config = dict(
    n_layer=12,
    d_model=192,
    n_experts=12,
    experts_per_token=1,
    d_expert=448,
    d_shared_expert=0,
    activation='swiglu',
    moe_layers=[0, 1, 2, 3, 4, 5, 6, 7, 8, 9, 10, 11],
    router_score='sigmoid',
    normalize_top_k=False,
    routed_scale=1.0,
    balance_loss=0.00143,
    balance_bias=True,
    scale_expert_input=True,
    init_std_router=0.0139,
    lr_router=0.000495,
    n_head=4,
    n_kv_head=4,
    head_dim=64,
    vocab_size=2048,
    norm='rmsnorm',
    norm_place='pre',
    norm_eps=1e-06,
    positions='rope',
    rope_base=1000000.0,
    rope_fraction=0.5,
    qk_norm=False,
    attn_scale=0.125,
    tie_embeddings=False,
    parallel_block=True,
    extras=['capped logits'],
    init='normal',
    init_std_qkv=0.0455,
    init_std_o=0.0394,
    init_std_up=0.0455,
    init_std_down=0.0,
    optimizer='adamw',
    lr=0.00203,
    beta1=0.9,
    beta2=0.98,
    weight_decay=0.077,
    lr_head=0.00758,
    warmup_steps=299,
    schedule='wsd',
    decay_fraction=0.947,
    decay_shape='linear',
    final_lr_fraction=0.0,
    batch_tokens=[65536, 131072, 262144, 524288],
    seq_len=1024,
    doc_mask=True,
    train_tokens=769000000,
    steps=3963,
    dataset='wikipedia_en',
)
Below are experts of layer 6 (counted from 0) of a mixture-of-experts language model. Rows are named router (the router's row for the expert), gate (a neuron's input weights, with its number), up (a neuron's input weights, with its number), down (a neuron's output weights, with its number) and show model dimensions 0-191. Each number is 128 + 32 x the weight over its row's rms, rounded and kept within 0 to 255. Numbers have three digits each.
After each expert's rows: a language model's description of what the expert responds to; "mostly gets" lists some tokens that are sent to it at least half of the time. This comes from a sample of Wikipedia text that the model never trained on.

# expert 0
router:114120121186082134121125102114097148130141127097144185087083093096090053095107123077184090047157137170181105143153118183099142096129115150114135160165120142107104115102101107135133136097138141183140118128154099191143081132158120172146119124103152117153105127089130169177103099104119156168092112154160152172134173160072163108108143136087171189124144108151168177086145020157091134148150161066105099119158110152128125166094175146199115142132128118202115133112138116094096107154126109130107198132062187175161077185077096103121157138115120149125152131064104108136133106160104120133
gate0:113138125164123088224131056183136108142153147118144162094122136085089178118140147162164158173122125075111146132132148172165108096089141132135093172157017075136112167143146115160133123073117169154149128105165136125152139093176144106105181146114127120125107084118105110108109120166174089154119092160150169148060102145143161123099129124146162135098080133092077126139089045067120183134097138055146127122131172109122106103073091134163144144144083127088173155139142114143190120158142150201153112088100111135110111097162078099137175101092160156184112074081120128113141159142088121103
up0:124152056146109140148125114126141070097111054187132112175117152160143137152135133132170119108116131114197150167141093153118137156121113154198148102138122150131124082110106107056127085111158126138173141132105086106171154094103191139188145126066201151078134109162174080173065123079097077169113081145089080128085146160133079117149071129174139119143087147098094144137087128128111116123170096106193130165115167128138118110106171055138166147126098145089138212114112084137181064144128182083143161101143155126163110133135096161174148108129137116112152131158126124146080123172144146078
down0:149111201138150139131090137093152078136090105088143184089167082153091109137197179132156177186111065216121150112139120143164122113092134116129128142120221124132166130133181092132092150101102100122131148099116118142128120104097109188158077147137119048121136099166104129123095101178119078141123185111124166144172137150108177124138087163108132125171140153177173067209137092075144211146118116095152134121108106149088107061169148175131104145105102185179125124168123116164128133126139160127135145183132131143142157172195102088152134128188130173123104132118132121156142160136139104134
It responds to: Quotes and mid-word fragments
mostly gets: " \"", "“", " law", " Democratic", "#", " women"

# expert 6
router:074076158111100111088185154069142098117127186151190140131140149163096123053090125150161090134111119175185172085155048072076125164178127146125096126096130135103098143102096127089126139133173088108144128103197060163145122141117078159079091101127181153132141142075138093098138157181095111156087133141134127138115201116098123151110128114094126179121103155137150126146106111153091079068119101083127165138139111089115148147093166105093128155157052113113124167133123070110120180138111139168115148115077144189105136130117130110123126075135115063136083113138098087050126103160110120083
gate5:147097156126162138143140117081026141159141187086110163090098147133111210136067142101131158110168159180126127141129117152114118095112162138083191174147130171100177124135151176134158128112123125160096130126148160139114068107140081085096124106158122126156180155165073159150105075134113127146108125193068108114157125133141138129063124126109113138156127152120080112170120154148158118131127183104104181176105102113112117159123041144172159085082149123181099062097109176174070119089111089181145086122167169165088106130123103116172154145194149160121103194131170121104104117108139125103
up5:150106155144178176110185103160100108144159168077186110111124102196089177193095180147020170141141159153126135182183104126103130120130109094123155153095153175075154091107162150206113128126118114124077123153123144164178190141125137153084125159135118083113106104169122116156119145119166177107117132130037105117114112139114153197107165138138131106118165143132119143160155189100097156100120134104089154142150111137151122150124051207138118133115130167108117068097162150128048139106094096133099143178179159146143106133122175122107141101181131170122065099131121147096140122130119135165
down5:152093121131189125100168091112053127149142104090168107091031120192093081137075161118071165092139170128111162163130171097096120160091098083118077156116134157109123132131139186181184102138124134075123147155141124158188167144142108130143132165177067122140178067176142146103151148122186144153159121106090112126146128140106088150149151135185067136071083137149143056193157179147137140133146115125112169111197114145099094091135094165124189181110102165104112121122164154115116157133141134141107208169137129139128127136154177155142125110148114141077117109138123198115102131151144132102
It responds to: Sentence ends and headings
mostly gets: "!", ").", " ==", ".", " University", "ism"

# expert 1
router:090122099161136131129108117082105149092075143144174213056134137093103129156151112183139131121189150120150158079123052166163060106121174101093084145122128067118103125151123112095140181137155153108119127065150107122105096085147118151199099083114126138120090094087101128128113098177094164127092132107156090134160141097160114101139136103096167121196169171128105152122187115158171105084122097119099162121152084138108143090112156129131071107119068126119130155162138132152180161152117164112150090032134089138121161082117140101191097157117177073095118173147135079076137109181103103135
gate1:126119057118126153105159105057102121068164110098149150051120082164100137097145079063157080147120148127147151099171132175122151163187159155130139164117140099130138149157171051118129177149115193088120139107149126135071135108124144128156053143084117101150121099126078185197110160125165168102110131147200083138173150093184146108101111131089176159148111143151125132097132110151153167101127115147083183079166138143160125122098194176149091138128115131146147141149147083100175110187155098116124143123138156151170156142073126106100123120045161092151144151129152099111084189132159122152
up1:126070116116130089127092163232146173132144139106183143092122107144128127136130118129115183155106095175118125160168138142096082050041136177138108123113133161103190104147116101126161033089137149146128121146151081136097140148173185100153094098173083107133114121152136137152170153099099182151153123117055193111134139063122127126100100132131174199154150126123170144158138140107092194104108164131146091122122182102180103128171099123112151180095143157099056078107094064092138123093154098057148130161156138126142115136129141136165094074148088153137129134115140155151094118153123129145
down1:155128176100122166163116142137121118121132119071164193108081098074115174163118128176141092078092103075098170059109106155172179110161112137170100104081160128177109109124111154108099144059155124131093135179140165059091156105046157158149076149167198176099129146124086142123146169166172103137083142157163161106156160122144131135107152116077143129157182107165173101119125126136145152087146132139146093164120093140118141158109115179113119144112139109109181122218182124106179181119146102109138085077097082170117157138112147119141115145104137108096140083102097058111117125122114155200
It responds to: Technical nouns and function words
mostly gets: " large", " engine", " model", " Bi", " system", " process"

# expert 3
router:066140144177124103127167084091126133083098167078159136141068120153116158148157137129116106111124101149130164114176091133097140126152141111098179162112114131059134113148155117146129136115080116142125158157130112188087124180136038160124124192158099099162128187123148144157154141141189183169172141054127084170149133106103114141070151156135134057161085150088178160172181134109089160175081167113075145088159105141123164161158087144187153135107097120201108138145161162161086110145145115158121086143114138136103121150126128101170152133185108173082075178096172148151126064132126116152
gate1:163150124095073110168155173118140121145033080164150174084084151127151101214138112112095079088081137139097087165094123152166108148178129116164123170107125115095101087117109121111115152156135130194202139102109111138118104119095105148168153151105189118141151079117150106071106111165114096161123097095137086157170153145088125176122121134148134160150074118104087118129148100184140121152176105105132138090077046136062124106101204188115142056118143147213106145116155143153106167124099122143124132072087090144095136177155161158149141092150154107077162145125115120139113089146133114116
up1:162093112127143133159147152147165112136089138171126170104163196095188156173184145120162132150176146109100114160155113143166122071163111087136115140122139175146110084144141123137164142126173184143158174102102164152096068081142161160189111137089160096183077108133197125139148139112172094089129116181191125121172146135120188127164118105147128103099143134156094116165152112091129138156115090117173133145091130122118129100093137184059096068162116102128107146197091188051172142133116130160105131151057144137060115123155120131180099130115144188075152169135069095131170147115101154166
down1:146105178119122112108079151198159115157167106129098102132146110145151130102140133111149122145097119154092126131177144095144131070139103167126095129079035106131129085135145153119095128122155121116162101117101075175136047148093123156137096147087143150103123127173091102132094148103192079062111071152098118103072036083108152084108124121143139101130077177144119049158048138115074130148149145156184139139111156124104148150146109065063103131152083162092149110142121139178149122126165160142137155189123100076107108142085129222138097100136161122141109125106099081166129120096130082129
It responds to: Music and media prose
mostly gets: " album", " film", " song", " would", " book", " Music"

# expert 4
router:091169070144159133148141085126127138111155116126135152152153139171111131076100127135134128105173144116114145077112110177175028091122161083128187192147107152148098166093143097171182143072184149144159143139184108120099114145161143111101147101120093121116121072082147125145083132112133151134097099145126130159134103114112115127076135189143176116090152158108128169094120106151126152086110109145145160142114118170145159153123107132155117118149120139140163126075182154148132087061096056107162101147115064135075111051070094154133124086098124135071087054088132119101186124150044184075
gate0:142169109178122148141132158091120146108124104119084173089100104162114200123131074095147157126154103125098173117127044183161100120107127110091127153102095125122151085109164125129143225080105123213174130163160178148085127142166115085128087123092128133153140144079161144105099161109062130097131114159152103124171095153121086135113106095120106074094098157188153148176145114150137120145086075127139143178132080179110088127128183116167139118129127111057134105223191104105167077131124127075161089132093129161144174147089089103080110075119099146153088124087137126081130108129132114113
up0:124141116130159160123175098158113106128124191145153079123143192107083023135149144062133058127101156133118130139139129173192167150150108141140163111160119125144108131124107158167107158154124123111122111120101126098128129143122087131158117174129168123074098190151132128131143185185166152109086153079124165120148136115094140102090035143080110090123125218083126130159149145145112145168146146078154160093130135147163107059066112154108169161144109117153134120150078115143200128138131176093130118124130070087094119182073077143119130125176089100171111148096095053100093140142159079155
down0:108116095141132143127161160087152109120116173127107166162135139144167160127158133126139102159154069074155078133122155126172092164190137134128085111091096187107122146151101119132124141122135141160136133136188137094075135124175171159062082197071087132136161097135057106144126160103088121176162144166128128130104127159132096159107138062177087078087126109172116087081096055138138121147187184131191054175058138126093073110155145146129126141089197184173143109103159069099128086102116100161110071142179146118090136148136139168098090132104144138138133142139118135148169075136096125132
It responds to: South Asian and Middle Eastern names
mostly gets: "iya", "ō", " Russia", " India", "š", " Iran"

# expert 8
router:093171108165132102112164129134112109141093154160128202164089141078098137184151138096099110102066148148124124174074137144141125166105178126107080122186115133097084180186157111095110121180124088136189166121118138160101179111113128103166161163136121177137094126160178099170106128092124141149149090107096153135145122102094174182157166100097096155187099125110146170134185128140127135124127155139085133063102121140145109118153188094242153116152116109116126161148102123168099102091119112149239130079121163178193160132143093126105136133148068118118123137142113143112098140145095091058
gate0:136105118132102085168110141140116073126101116111138141097039093097125147132134107131146137078145108146099144136093180088155142102111118133182096148106129119052108135149124088146170131187101147118136154161123109043118119132129158139112178036104195187115069155163140199148125167120079170151121120165047133120109130134124090158123057216154098117189064102105132119088149086084133121141127136117165163151141131140106105121156124098138125096137098165180157149101157103105152130129114138149169110167120151044127141151111132112080147156135083158114163122133120174108083109091084054087
up0:157151115094101089125143116160108071148092123122154106169065099148117183109145095119117127112124153146140128102132103137089134078206186200125119144107124101089154160108156072072167089105118136133140103161122149126109167122083158093134132103092184149092131112126147109175140086109134129115083117145077102163113181121027188083160196116189136125170115165151057146117173115107174111086177139095122116037102118154107093160147170180096162112161150142137148160115190141111125119149094154149162112151038124140119117155115152117115163135109146105116201155073112086093128111122135125127
down0:149118143095091153062111074120162165116109145062167086087153145162105095091116110168156075145168150073126141089141082091148140164103113113139115095113170129146122108105182131146165142117113142159113108151122159146147124146077135174145153111102168120141118178081115158211127151097173134168097125162178159197151151158134108123155101110145118122150150156156155090171077190103108118114063079118110158160104136199105160107059072179107108122102121161143133127130063146106124121112158133162099140136126168095098121128058228215124116081142164171126123139114152064108116151158149104139
It responds to: Sports results
mostly gets: " match", " champion", " Cup", "–0", " Championship", "–2"

# expert 7
router:109117139201080097108132077120052109122128204072111096110064074151132076108151127145181067106120168193188126124152151128134122085154194116093144108137114117074117137107187080181124122139103116132116121108120084138119167170139119126116113139112080119087139162121134162089088108124151107172171103134149076153130206136054142135124142162173133070164067130120149152142139062163108102151154128082137142193121101151124098108158165095111123161134109151188117134102164122131110108110095149115105119092127130087142033144122122095153137172176127150080100153115104088093114134121100146058
gate0:120175110127077144121130161070078102098108147076101127179075152123091083123095152159166122108186167148128094139056101076133172155127099155179153122141079119103156162162069113146108088125070136123178136107161144188102161142140138133089168107071144141130132140150178087128134098106108123137114090132137124209157181095086113118124119215125125154135105152138171154157173179121074166180124126107096109059077118132102099111093131159137174096123085105177109157183185160180108092151092120151069151113140104109136133149103066157112141156139147130121111141165054152140124177108095117122
up0:143143159094127161157044155119092166215171111142114157164101144095070051149114087097137054122094135120094075091115151103138140127141117136153118091168161066178113157127066119127180113114177164123125140140157154135124113128178160065135183097097055139142113137139158130141129069151081104143098102091138127148141148141129077088120119127107132185146100117103081131115151099104108139139145156055169104144094129096097100145136126177120138125093111111106065095081120137159080147140129136141102185079132220105172093130090142164171136092138106113094165169115162182156142133088173091133
down0:155147131141155172120128159140148135083122162087150137176147073131117085104107159084147171163109142136249149135133148130172192144112142127108114107156145109113146096118126132148123197060183089122111155112113068144152127105137105172129124138155091069115154105130115124178116148088141161158103123121183128108209098067116128119168092126063150071120141102100104227104124159142129106137163149053186042117119120099101129158185077094122083093078165107079154093129117100116149156110123111127146105091142101140169076132101117137131101146130164123133107103130148113138161119147147045088
It responds to: Infobox and table separators
mostly gets: "′", "=", " Born", "See", ":", " List"